From a checkpoint of a small mixture-of-experts model trained on Wikipedia.
Size: 8 layers, width 256, vocabulary 8192.
Experts: 64 experts in each of 7 layers, 2 picks a token, a softmax router.
Below are experts of layer 5 (counted from 0) of a mixture-of-experts language model. Rows are named router (the router's row for the expert) and show model dimensions 0-255. Each number is 500 + 40 x the weight over its row's rms, rounded and kept within 0 to 999. Numbers have three digits each.
After each expert's rows: a language model's description of what the expert responds to. This comes from a sample of Wikipedia text that the model never trained on.

# expert 9
router:521475565575547468462490517533557507440501454478473469477538481464497513472489416451521478464508492506495520468544475413486509465464488514404478440521537505507488522440449413454493556530546446514476506547526529512591475509508533512498490497527516541512473466484488542522403479459589490421456473459525498573462539520534593521443488519533524498482509477456543497466478564469553524525530538508494561477518513498497443529479541538555481478466513434567398526534481454477545484474551554530491557516523486504495553500531435498489493495530538420491557482558558473538432563442509418473465544442558501507445525525486470458462537438474472579436445478523502507479541525466432520441533415527554485537431504528459506506503553477461438493500566503478525463572484525533507602470524534
Table cell separators. Pipe separators ending a cell in wiki tables of results, discographies and rosters, plus sentence-final periods and quoted-period endings.

# expert 24
router:476523499481619472460470525476420542485494542520555491470512511440496542483492518533532544484453480463502533528512442475530494546545448555547504467514492498484429460545514434480596534519462529530496549531605482477455491520525466520465632518470468526507471481556524491467466437425524529525516468578428529432453474573523494510539514569541455446511522460541456502530534525518506501497506412502509504555494519432457428473540445537443495522510481494626486548576433486535434556495556528428452509514488506564493528526482527481485452431589566471498500492540429566486479508555535545489566519514490485524541507527525500536510440470482562429487503447445466466437552423539516502536507488458518467496533449481526530520518513457484517516469525570460539515485509472494514499528517535
Name initials. Capital letter starting a personal name or middle initial, common in election and result tables, e.g. J. White, G-rowing, L-lanos.

# expert 8
router:491563487539445519551519471483476528557505526478508530513454544527529543483449444483480461480533498523449473476473556439494475483444450508487455455530549461440494484540459399505492483494478501505534466489543508431500499530479513474523499522503481456558508415503508589484546500588465451466507493442564489514456504539494500521494437460404625491579495489529517504462566528472519435541454454503441521487487480508454482529482552483481455474456498541456535475533542563455440466468443461543490476480534492576484561515523555536471512451519475548449519485500561468456472517509589490515507531475475566470544428498548511461565574492458458569422485466425482493449488534477529528509469482547412502429558438464467495551514453482512452495475553533453504523493487464600424506442433465
Capital letter starts. Single capital letters or short capitalized pieces that begin acronyms, codes and names, such as the U of U.S., the I of IBGE, the E of Eckersberg.

# expert 31
router:477487423425568464540475449457347478490569545533486539470468505493548527499431499423542510533474497557506481441497423481525510501491451502588430463491547471522553434534480474493559433459514447482517504573446492583533542441572488569459446528491421443537545525527575521505543437519468514492530498445498520496423529468495459522505492534461590549498506572474490492490539458474483515480460519520486562477521495508526486455524506447517503541461463486471513543507439525487522482487471574498541510503459466519532537515520438540534548514483501467525403460492461412470453517451459483425529508432452485525496506487524499429494475496579508520494557457568565472530464483505518468464474541497477424496500539453521451526515464545520506548509555517474505536468480514426519583497486517
Opening brackets after names. Opening parentheses after names or titles that introduce birth dates or glosses, e.g. "Buabo (born", plus [, ^{, _{, quotes and =.

# expert 37
router:546594520496468453488471525514570461509536516468510448506466538496497466532513501516476517469560441428470502506518430533469507522435516509540513454489507478472505497406452484597539465487426503487465551565446479518514512484556572514446478533503522426467442523427524546516492515438505494571446466457442580556436464530474524426452503577529517527422454494452558527555476483552464529490556549533475542522511562516537481481437453494557583439521524525522517410479550453476572515454512529476469505538543489531468537521536525550488552475518469486519485502444441507556523499545513558499503557453505466488466509504516486573578469439529493459492488508547468572535535434488495440519458424504494562529497590490485505491509536491448552452511407489463454525474456456493488555474496538
South Asian, Slavic name pieces. Subword pieces of Indian, Arabic, Hebrew and Slavic proper names, mostly in film and sports tables, e.g. Khan, Singh, -ović, Saig-al, Hapo-el.

# expert 16
router:430575533465564439577501497499465447490525523509485488577484448432484473545512506587523463445492468460466449456542482484491490489451484489491460520519508419460454508522493493526531541506529474513501534539449499462466607516549440474543525510475451451479538436510438495496533539565461556446518519528485465440477556516499413569434469546553490530402466536453529477486501518481473487457428489472478500461518483541563506410551419475568601521483459518493532470399474554462475510521496486441493516456448470523495486503476549493500497594502469498501522459516465549467481489497531517400465455579481542491454508419496538497478522471458516494542467488559504482447537480509571548483528572458465603429509475477567530478460494451528487483488459448494453507466507455502529504530512523
Non-Latin script bytes. Byte pieces of Chinese, Thai and Bengali characters, plus odd pieces in transliterated Sanskrit and chemical names, e.g. 縮, ร, "v"ātsalya.

# expert 42
router:567544497497474525453567522493509534424498534460454457526526439489560519462545502545512518463499452544525514494502452426462461496522437577442519527462385512466529495426539498550569485470488484522544520518529525530492483481508501506432510515528511576470493499471524540487492498514482484494509509480512607486428496501448597513500517492459490471449514477505504583566415426462428553547534533504477431485494544477464496543519458509537527484429501520534515543431425472538540461446512461482519486483528521489446520489486497502418474491525472519495470538519474523584498556515521613598490534463499483538526524589485503446538452486532548456490448568569473573547494491520427458491469550512520470491532494497451573435478576545489562447474489486548548512564500431487480525524497556
Surname endings. Final pieces of surnames and common first names, e.g. Bur-ton, Thom-son, Macqua-rie, James, Henry, -ford, -ley.

# expert 35
router:501538541537522461555470524535554507502555449456481491563481523549531504499472577518468507461405448518564561604548411492438502497501488560431425468560451539526519503501456501536489497453480518551473489506499486621515475547513506513523458519477480492429536507503463473484467539476459508486457495523494537580497492499484428502458468437493498455512503574461484495424552497513511478523521386461493511544495497443546477515565546509531469502531486462474547514481483433479520510496461488442496494546513471482509473446596405549490531559444493511493452559570507496496487465586469557534536467489506603485474563540479478489469558509516472481547593526465501480459487474497550447486520474532487505488415473547551456503569512514530479473541597484521468508475465582548498440491504569
Mid-name letter pieces. Inner letter or syllable pieces of Slavic and other foreign surnames and place names, like Pet-k-ović, Ar-ka-s, plus York, Angeles.

# expert 10
router:601498531568527490441510499440559465551498545477441420472433484473450488497454526505429536469528496500529481568543430471496546513562510456506462594545573495481522542528531533501502388562528436560551522480496491507485531486470506472499485473499468522486504546544479551495519343544495507455528503476479472485514506528476491489529442493508504444575519475480500526510519540479482536513428524436455442427508466464484526526409475508565467558465471433549442447557517555463517568539559552530500492536458445490485482440493546555548545533498499491474497422500522400470530523449518433476452471534457457520428419518488455502440491456519464444491490575498521484503487514555522507500515591572498505530477486542474475478492485441494523511501480477540493474560450483464515490504516532
Prepositions and prefixes. Mainly " in", sentence-initial "In" before years, and other prepositions (during, within, of), plus word-start pieces like re, con, pre.

# expert 59
router:462570480539517495573466469534427491514582533510499540473473499487534451525542549466466547581486473508486538489487387477526551497492471461507471403479584469524454498497481477456442526527500484412510503518453518405447484512477561473418510503474560528522496490519526505527498577495551474482516486509466469481499577487511482469539515552483570498577467465496481558519566444517527540487468533503479517540529521456542484583486480530502489518535459482487560461436494543462481498521546502540480480473475497490549467524471527499513433471428512541472502496488542489420529448596457487502560462534488419527588443507482436445478474465482479500466515552439487520443470572465513526517543568448464502440557458528482538513545578455560564492524536573569460496495544560508505428493579538
Hyphens and opening quotes. Hyphens inside compounds like coming-of-age and third-oldest, opening quotation marks before titles, en dashes in year ranges, and line breaks.

# expert 51
router:543455461539399487463530576504509501518577608526516537530554508439496493534526496497471494497480468443555487483509512463541517496499473468509551493467457481535473477471429482618474517488453496579490535421464527449514494528498530500441463448460510469459510558427497539559541477486445441476526551448462526487446482464503475499432543468611527467461457440487567457492523453492501495526515509451491375458498460611435486444455518505532403535486526500514570582501488508479566490504504528475528518534435556532435483535511564566506493517486475504470523537523470510545536535473512491465488544481552481515439502523543469453471516529520549460443523525466503531574495446550414438470475491521483525507488506498477524460472520557502482495506462571518546544580538525444508531500531441
Taxonomic name endings. Latin-style endings of species, genus and family names in biological classifications, such as -idae, -ia, -lus, -is, -ensis.

# expert 25
router:446448563561513540494506550505408491482470511462415471439497460513549520494500492520474516511515481501485482562545525500477514518483465507477483481480520526510473470507433563581493406521617473544492540515530538530491543476486485557441508454499448506487551489538477470492462542531561478519416514463489520437603548558541535521552522450557513535453492521474504615500558495534537518538482513493531529475457464517422539553471536460513580471467575480478560480438497449483538479512543565518509487407526506508480497431530483461554447474489421530444497506449451546490483511537471525530476509478513535449480494571501621416490521521472500522442434498515493517521532527560488533515489509526506486432494557496545482435533462481517455536555464536426421449521504521472463479467415536
Clause-linking function words. Subordinators, relatives and auxiliaries in biographical prose: to, was, as, that, who, which, when, until, because, would, became.

# expert 32
router:590515467575415473526526473490554528527513488455462543524525470562446486604589513521426502477521474552493545504533549580447532473535499498519532527522543479565561493544451539461461573524480508505526493480543488561478549489483574486486476494560550494580541513502431545424460535520538518508534480523490470525441457438518519578493484416520466479532510514412460460481448526484485477465454484468516468522518521479496491497580584490498479545483491477500503504559478516508468523504570469513543462496490494500404452516443496513437474561532448537437530479503466563488534551429451532520452480432529440510463485602473476447543516475544437504539512556521466488544509488523473532463578495461472480479436501479498466456471508468468448458447437531513562415488487472466498453574499459
Romance name particles. Particles and parts of Spanish, Portuguese and French names, such as de, du, San, La, Los, and endings like ão and ro.

# expert 12
router:452503502461530512574496475485505572486507541491484507533455512528493543488429473506515500472484491521518458564455434527488463526482468533512452506519471480417533513532463442521494545469483572507521562572491563470478483501446559448415477453479543473524422537544521496508533535430476487486480443440508496510508592454447472521456404479430460441496497496436595483521528519534541518523496548528440471483482561506483452554449431582490541589472442564487429557453464513481518485489551506445491555504524531538568490535472566539516470504527539551482438457447515483546507500549488439486546470519464509528397424545525443509502516509487509453479466541445539567449455506567466505514500516457440512499459559464574500513525510476422548542510536587444497517476514468545465463479495474
Acronyms and capital codes. Capital letters and letter pairs inside acronyms, abbreviations and codes, e.g. IR-GC, KO-B-O, PEP-FAR, Roman numerals like XVI.

# expert 17
router:476467514500400460525465523475468489557565495556545489495519522608499472464500542459505568554529532487475547499480577487567508477481481424540580508511526452445475513469520519476537540482522412508430514521509478462487481487579463518540479525547470444404532439536515478527506417494450460558547538508509470521519523528522525467480453482519571539508484551482460461531522492480486506505500538462473492504532521488471526454451500467529496507537465450473505562401545529582479527478441531534478482497528448568441492444491451516475598515551441510477550503516491500534514540490461544425583531553479494433515538501500478466520492406514470509491456520437486388527568519494447490483525584507467477530519462502482468438538436534480500498449568539522516427446429523485469458543414480
Name-initial syllables. Capitalized two-letter opening pieces of foreign or unfamiliar proper names and words, such as Lo(pez), Fu(kuoka), Vi, Ro.

# expert 29
router:481422522512522466530503478525498487450543461487522434508470460438491491493518505491556469435471505515514439517480539475440478541481531469541484564476449526547487405439497504547478541497547528503511542407475498410514523395502588519540538533544611471490502429533478463515484533439526484461443519503523535511529502449459539457430481482480531500509509505468474469484437403497481520538496464523511548482488534540565593528511512475508503513525511513536544481456512458490486528440518453531455526471554507488529519564518499435495407515496525573494524498511581496588505483502464496566415492509451516489534507476506436543537570517495477517457538528518512547511336560454458512519451559472489551521502448475465496466505534472498470463499431489531584476462567474473545590516521472
Names of competitions. Possessive s and the inside titles of championships, institutions and nations, such as UEFA, Cup, World, Europe's Strongest.

# expert 54
router:406529538583518474515527462542526525506501478532487440407538479531486459498541470560482480474468500509485458473460459448490539494473531469487516465505527540509500477478580412459445392526511487480524555450504517491478474486498419494556524437452615476518465525442477450438469531444448528553489449486514476512562484467477459526496452532492474518489466573513545471461508552488528503436496568551484514510480532568532482477442548574484440467470486498529474533539588574517521515509497501412515450454508587532461481473467450477486503525459511516577528512491517532598565512419560501562592495474453529511484462532545496477491453490451522533503490568583558508506494546503474494522511479486559528459497458542499534522540436548516403482460563515468486518470539508457484462480555555
Adjective endings. Adjectives and adjective suffixes after articles, e.g. cost-eff-ective, ingenu-ous, public, local, large, juven-ile, Contempora-ry.

# expert 36
router:492495471555430539552534564444533530505542416538526455511450417524469449546544519542511571481564500465577508508518521475540464424572505510506525496497497531539501515513627416450500483500530499495557452457418493529499564457505544541450492499583473501475571525543515528533547517455553545519517509497472472491519459515465496428462473429495465496512482539522437482513488512603444471542514581446460500480551497520512519506542440462449471460500506467507497422424518505493514437506441493453487467491511542441460496507523480486460473499574494455523429502533568526556477430499506493496547497521519465488515463559544424557482476489435525537495498486528479525586526498454490508470483418444514511508460488555513486580484441552509532510477467513551535420493552575478557519474530576
Nationality and proper adjectives. Nationality and place adjectives or proper-name starts, such as German, British, Turkish, war, Greek, Oklahoma, Christ-mas.

# expert 44
router:481460484542470479503484455497536520486491458522560542528521571408486477517481545478542552482491536537501535488513480490520437469490532515538564538464504507503503409492541558501393515528497486508485417495541486518503539507472519518544473513445521463555542607529535406412526449449551533477570527490535470467528564496521491503570472459461534461498450448526465485594524550524485455512519413477482436444462523464518475460454455466477425480526517477476543484579475460538517459531451445544470501503436463452549510520490524497445503470552496499480447465590530523464477523548517446507467517532479456514554505448429504555502448505539540493472536486550503392448478478498484506622492529521508520577460464533518429483490475432457519593499466489465484542514473440495510469416485488
Word-initial fragments. Opening pieces of longer words and place names, such as Ex of Exeter, St of Strip, pur of purposes, and directions like North.

# expert 40
router:540499464484473558412511459453471486521556528583452601524519502485508507533559494501495459551474607497440485446464530595520478472569509519559474541527499493408468505486461529503573542495494530522464381519475440539483482523431571441444476547555457516533538458447531471568509439540489533460534541556505512514536476469476500476498543498509530473455457532503481471464457474462512523551516559553456522458469454448507505482517455455501579488483453461464491443468511514546555509556497512482478493518508482491503492459504478500474612501490476516507484486506525460534600535462477530466497486552465426484494555440531489512525554444483470510528450505573590514564567553463582469515496539524486492510441473564498504479519501585484585584457461542519525533487533519496525472507446482
Mid-name syllables, accented letters. Inner syllables of names and words, often after a capital, and umlauts or accents, e.g. "B"ä"umer", "Cal"te"ch", "Ti"to, "mo"le"cules".

# expert 48
router:456553453558568563559549505595423498414467510463468453534539560562489477495498547450461503481494522465466530492521518546464477420592439513536428505473442473537508492477573477535541507524524488542513472495416514578500463495494462487567476484475524519485451511453580507539455541548485532441520464569473514483473470506452474519484499528473445489439501487511479521527513419459512558427509541462488533459469475563486602479482530528441486550450538525480508466493474515498480531531472467550497530506453552448548496516442504548480518462467542537561502569497470444453470517476494546515495560528535513491506459476469518513513521530490499530480556476454429513449427486476462447467545421555487485610561512456490454458431498498485544470519520507555539484549472423529422553527454424
Plural noun endings. Plural and abstract noun suffixes and plural nouns, e.g. method-s, Tens-ions, finding-s, people, members, households.

# expert 55
router:426512501525482472494491505466553513480456509442452419562475545545542491560524444518489505415529530507444452502477453490565479469509503438450502507497436480498430485496487452512457534475539518461532501475534466572530501472585441484451507478540550540559564548455531414470429491463523550539488569521480488494492474458444509475483564451529490448528490585547485477553521474463499506436520553443480501462476479488508552435567471426459572504513518557491516521528471444471529451484572542483548501518463502565540436441492477489411551443439482514587532521485489549506474509463532447511488528496505478449470485528510423544469526501469525521501431511483527532568431447465514473540502484581468533548490450447509487507543415528478509461580486449442477517425532510497473511530563417
Noun suffixes, abstract nouns. Suffixes completing nouns and adjectives (-ing, -al, -ation, -ical) and domain nouns like art, music, military, design, development, history.

# expert 13
router:502486526524498504517467494534505524488484474475494519532486490516440531491511515467455519550535518534548536444496480468510479527489500471523429486545461538501533533534495556463450499542449486491516435501515518457503442525508514497535456532475435505431515528510527437496512533488460491473507443468464482430619533567505555515503559515554533432556485560567426483417412545479575484484521422532509471529493520434485453461488400571483498487490531537621461494553435508491478477469468463498509532471500546491550593511477566502504543456425496443613475525548452516452504488532484445474472538475550503567497571456489556554475468502536518575491528502481496417448568487492533498529455544468515512495457468572528487512480428470475579484585507537485476534481553557509419500437541509
Word-initial fragments. First pieces of words and short nouns after an article, such as p, b, cab, imp, organ, origin, end, application, often left unfinished.

# expert 56
router:468524545499478479479463513528408539526512494547462507424508484430512533507469513456503452520470508465500519471516451457465467500500527567491590498513467510479543490500454570448487471476566509553440431496551574413461483418491471503449453474542597484436477510539532471442519543508513487520546500482494528511529487450461517475524533541472480539495507519464590515482539529507455460549446461557622547580538506542484569557488458510572439558466493473575506497521502464565497551482548512536469526553490501495512466486500500473452514544526526452501483437511562426468491469510437519488556489475483557436463520559532459538433481530490440519553534495545471485525570520583472438504473475509485458468502541436469401511424581501498494472530424487499450498509538493468476590455492482
Commas and list separators. Commas, mostly between a place and its region (Kingston, Jamaica) or in dates and lists, plus and, dashes and "),".

# expert 39
router:537385417536521517456450462441576532480427506497559440514511513468507523515478451548533494502518475500580484542471465471488455508593513492401531478524527492527483451466515569499450457502498517519508502484455446528490544534502497518477495507581544530507532495513471457446477528519495403572434519509508509520461543395503546535472441461398508516516583557514449451497499465527467423490458529509599522535507575505470531520509517497461445538525574512549493521459526516425478537487468469541467461432500500506431524518543540494563509420525502528522496480527460470449508496494485452530447450469450438473486545505504548505484531476455516498482463433589532509584467447568538522508434499456486520447516491517516483494591508534560496508532464489403530471531453505558527509494518479
Prepositions in phrases. Prepositions like of, at, against and by inside award, sports and institutional phrases, as in Medal of Honor, Coach of the Year.

# expert 3
router:466544542461466536475461556485482491497393422532460484439516524582490485492448583483480448508549466421537452520428477527477494500533512547491422476509495495524470507558470481535486540488546563471521520491462523518473473417479536454456539441619440502519503503528512513500449506542503514436526528498421548468484493537494494487501507468520599492486469551491449497497512465475544471479539484579444539513458485596441479445512488438539464495561481525521455529502415510505516511540519486469540516505483556544500552525511463468444512493499565409540499535471554515518440490515463569472455474465478637468505499455530456597521530470455493497497510549522561491510445491473515487459474465516521470484499467544498471479458487520437550448553467564589562479495570463489509524546554430
Occupation nouns and digits. Field or occupation nouns in biographies and obituaries, like television, football, politician, school, plus digits inside coordinates, years and measurements.

# expert 6
router:578551525489452488561529456499514527497525451499507547555561529468581548422554473566509477490471468474544496432528595631507429492484519586539488556497512432527476536514551516535475516542450474522463485506532503503528508529517497484460465556571437508489522547480531517483508519435573466421447529410499548453455478525469494444510492540419549559478456474574499519546512499530464513535484501484490450526489440463538497523518485477488488484436501506514499423545532474577520537523560494575533502545481426454543545475539532504511493457508515451485483520501503416493506414571470569428485499550465455426467581502466491511536571593517449474545521522459476528475507522515535518448447508468509507498487532458476518491457489453502457496452544455474534475573479516443487514446490453
Foreign name word pieces. Inner letter pieces of foreign and transliterated names and words, often s or short syllables, e.g. Te-s-la, Yu-s-uf, Tu-es-day.

# expert 33
router:550527430550549563462535425574540546463441473562573421524492526444539529471482546491517558417430483551490487461529531486526496498480478506468472489469415452568476493521485492503513469502415518469488519537504496461505439526451516547462536466516545510506476479465469518533495540581518454437467486422520478539470542427509459494555532509458454590445476504545484485446543552421473499502506495531542519485494496555471522494526448486467559486503579500481485444533453533453491460527502503536502548560504610466486423481546523514498434527470425530491479548504518502504502503525565480540561476491462502548460472519516456538605507517503540554532571542462479501432489532454505499456475552446452493514525512526523515548506451471430478479587466548456503573524520515529563558486549583
Word-final subword pieces. Final word pieces completing words, often in titles or names, such as Vis-it, Ri-f-le, Ven-ge-ance, distribut-e.

# expert 26
router:517468564527477560414435459507474521537467509481524469536499446495489456465518443419522520514453526469508505398472529506438433506489497452527511423471474489490515550565455430451544531535531485515462431539503447516499482533499433529487456571490494507537496518481469481487501553548442489570490438520534465496590449500542463512542488535506471534513475516495472526476522507500417475496487457562476456546474537517521554500500596471524517581491500432441499595478546533508545544425532447511485478476504443506550525465511474482553464565440604478463473544572494472524541462559472504492511517518491423513465478526508496491506410480543446494425489569449573552535481459518427496487537527460528496466500484569513478522537492518507437573525445481566551495497507530605491476538549552
Dates and life events. The word on before dates, and event words such as born, died, released, opened and office that precede a date.

# expert 2
router:423516474537523526427518541480487467492503535490481535490482393515506483493447425489554544504513480487477464575580498504373468489450462491529516511494540498480497435509499568528528538424480385513507430526432489543476483488496510463441494510470446505491506431540456494516569508459458509462492590565488512527504528469424569482467540460555555554447637515485437550536489575447461528571467511448489582508497501494519462493510561511512491548505502461446497509494552443516523492515478535516518563480508467482459460554488481515554505510489454539462506565490544483467505533491509645567532539482510470613553464494461522461519546484455485556513509522475508511515466514447481489510547518485468465565557523455456492521476455481502521507433512491503512534498536482498542491435557493
Subject pronouns. Subject pronouns starting a clause, usually after a period or comma and before was or is, such as he, she, it, they, we.

# expert 57
router:541551493508460440524472512542506510462529476500458546451508541472489554462465532477479514461433511514473480559468538478459550532528519485529512483511552595456561468465487510508499512474505471418542551492535526445521475486504522477506516512500609555510542506490449532530511483492545474501539539474559458524512554482449540523527477429521525522578489499503522478468470473448506505538513408430546564527533505554543498466526553530499522407468504466548545556431506480489458455513497525512536468417571562537403523448571442490515450471559478479526544495546418501513533526438512445533485477534473475456505542464494449407485449485518438452488469520493587478553493542513574537508444447454482513390490531547424509504465504491515423545499459486477560497499459434449400565492475480
Articles and determiners. The articles the and a, and determiners like another or entire, after prepositions and before noun phrases in prose.

# expert 63
router:517486481500541482445450498438501469461484481502511559489512562457503458499480437523485470453519525481587547517525494487569519529466444452467532540525404518516480480373478592568519490478504500490441500593496500553527474518483496513464523505489491452546512504442491433570489499518463496468510493568460527541505440460501556527545491489460469448465485470453607495504539558488528463472545515552498580581517526444513472513560478552472482482522504540467506513539478427517545455486504513519473436544413526462505525547541526571490431510437409421608509502434487551511485554502473436514507477397511545511483495539503556531550471482492552475484494480539456487468487552492520570464499493582540586534524522495517497560550499461492495440454531562484557555484509545486470465516468479
Mid-word syllable pieces. Internal syllable fragments inside longer words and place names, such as Mau-rit-ius, Dor-ot-hy, theor-et-ical, trans-pl-ant.

# expert 49
router:536565444454520547412478463454486513490528419510484440448503524509537489486560483510557539580516471508496474437529500530513511491546529463563557515543416502541510538532492472498509487452505529440458539463470515506465472506463472495572588525482526507470497494467556559473508513508472463426490530489519413528529504517450456537508472506459514464523485489427457460482484522483514521600469570530498493505544504468554488541411460557513479484565464410481523470484497445507551547441525513444473460532592494429435555461446503465548467485523536477477519520552531578564526505524502431449507432520514528500513512577514466503523468553515585500505529559504539557518500475444476481467517493521558501480546494459533521429533564451510516453465430452503417521523596478473550423453571494
Germanic name syllables. Middle or final pieces of European surnames and English words, often "er", "ter", "ger", e.g. Watters, Wanderley, Mukherjea, plus Chair and Fair.

# expert 27
router:488480528481479463477489518490469462488444489541507483500549423551502497540477545463540529569508477432563485479487576514534505523456489554403569469459530517499508535446549538519525479488549458550511441460570528474591487429504444465511452510451538498483430467485415498488506545418460507557545475503491490523567517454512542495410482491505453457430473537514527514450556477505479496504516460575537538454541516465505497549485499515507514501476517487475417450564581514496485538472506519526537537475521538453525476461519442432484510502538481515503496462526468545458489498461491590470505554521450485549531511461468647420506412529514475497495511487551482491452495514488484513448604574472519463430469550471517521491485436493420467491399516487479468471556454586546526473472541506
Sentence-ending periods. Periods closing narrative sentences, often after dates or past participles, plus verbs after was, such as served, known, appointed.

# expert 50
router:489438449472517543558498464477483482519523586477516448466491519557491527510485523476531460570466493442547526499483527405501514561545544475418481494526533457452479541507501501573492409485545528569561536472534427486528573514497504508476524472559517537491492516511475424519501525552537498527434466461479503516501526518584532528569520514461455555520511459483490519526480441460583450519413553391617575484541544512460587488545490477410590472514491503492452562440500501461554500482473543562466505485487486441461458503518508471531527463513492431540483457529469482511483510460533417489464527511529447451470474502492529415518467508549497494487508486524493479531528462525547461502550430495511503514458497495455513485461604509522451488472486424514522426453585507476510450456530452
Prepositions after nouns. Prepositions and linking verbs following a noun or verb, such as of, with, by, for, from, among, using, includes.

# expert 52
router:471422483491453469474544482470517505574506523465449467495441413588517481455446474480538465518553517531500469465530534501502540551416491474497517541524480514517487561499487499434521533508512473469478573474526405573513548507536419532545541477503465534507482522453488450513543517538442442529534434565576472521536482508510531528531544554556444484536488519495540508538520508480462475567530475526447516515516490495489445539573529506524468497491461559490553490535498457477485443543479460502475454485523450393568532517475504476497490448494580480521440538477514483459560431426438511551479514458494502497576531386523488516508472504449450540515521558498499535528558522503564512539443530488451446468541528483542549522489516413415382443491470497466409492435477480552513471527528491
Letter d pieces. Pieces with "d" or "ed" inside words and names, and capitalized syllables like Bo, Ar, Mad, e.g. "O"d"dball", "Serv"ed"", Ca"d"fan.

# expert 28
router:469536474500472491480574570464524509379461535535489548522471491561493519413547530494561517440516487570448582541522451539536476471502456502485481519506421475523468519523421478583531521503553509559463468507526504433519521398501502500462550520533457474529560521571473607472443431513446488539481587559453523475472502476437556467507468412563531496452523470505507478496514518525511485498499546533473487458485496568476491539499515534512500471485481497533541494497499475496508512417517471431503542493506480533495517497493381497419436537515506572555475451516562524531452533525447524593536541490525533559511444484525479540565512500464509501490489512507511535508446508476422470537496497502532474530453536446486501431443476440471588524511481552501504532524546450585580531524512500
Institution name heads. Final nouns of organization and place names, e.g. University, Council, School, Stadium, Museum, as in "Chicago City Council", "Department of Transportation".

# expert 20
router:467439533567431550533469469541488529446538571529477540462502495494553459469455469474565540497476502460544577454515565470417522620507550508488466448471571507573485527521497599445543506473423426491462431593543503448503514538513479490504508551459477477507481438539535447516468551491429454519512484574476486480590535520518443471467527490543584612549537492397484496512461479487500526490511486491553490509501480503497553502460499552538511509513528493508470472499540501515519481530528539600438444486460479502526492523441485508492488526464496577403463527504501539478483571506545489434477538504493463500447443485497490457516534507511481502502455486515500522499554573446581495524532528466475473488476453472504427459471494467504425448501392486495521455494479522457531481441491496
Connectives and delimiters. Sentence-opening connectives such as To, As, If, But, For, plus the word to, colons, periods and pipes closing citations or table cells.

# expert 46
router:404488482490480455503510565536413514519476497545466484504521473470504482541569498551510474444551545515576555432510449495514499444511496502529591509522523495556451474501487551455448507490466480499451475526520446501524520495558495515503514553428563503546435584516519466455463488504518441545517459504540607534459477498508535452611526546499476471461501528556584508531530514528535452464569559474474458486444440488492491503508489490551520586517553484535443558526515516495502444521462473415537502535484549501574539522528492531445509455509507413474497549428477560535446501530526519520474447541463513493466560514461563415520509476510587527468429534479463475525536455439509509494436482470492482461543571513532490558520463544508502504539486494427497497492401486410507508492562551
Given names, Romance names. First names and name stems, often Spanish, Italian or Portuguese, e.g. Paul, Martin, San "Bernard"ino, Ri"card"o, Pa"ler"mo.

# expert 34
router:551452557420562492592456518433523458556525446507520475507439532459461532580502525547472463561440528565472495461486538558471505557537486457530527455505487527460483449546565451492511501503484546387474521479445559486540484525489542477579506485518491449582514523476511481515488498530437512486510577537450482478485549475499486499490552429495502546466570493486513476495420494477530518438493462487454516462503528526516472525531547548530435501525407481473400531567479532469519523569440486486477430546499493470498458473444525530514484494530547533481601568520461452458463468494409411468493495578503488521485510474507513488450514527534482495541491486458517446473527497471430436475495532504530428573509626508503496527530502521482489526523566481577512451501542518555534463490481544
Early word fragments. Short pieces near a word's start, such as prefixes (co, sub, anti, trans), capital initials (H, N, Ph), and table separators.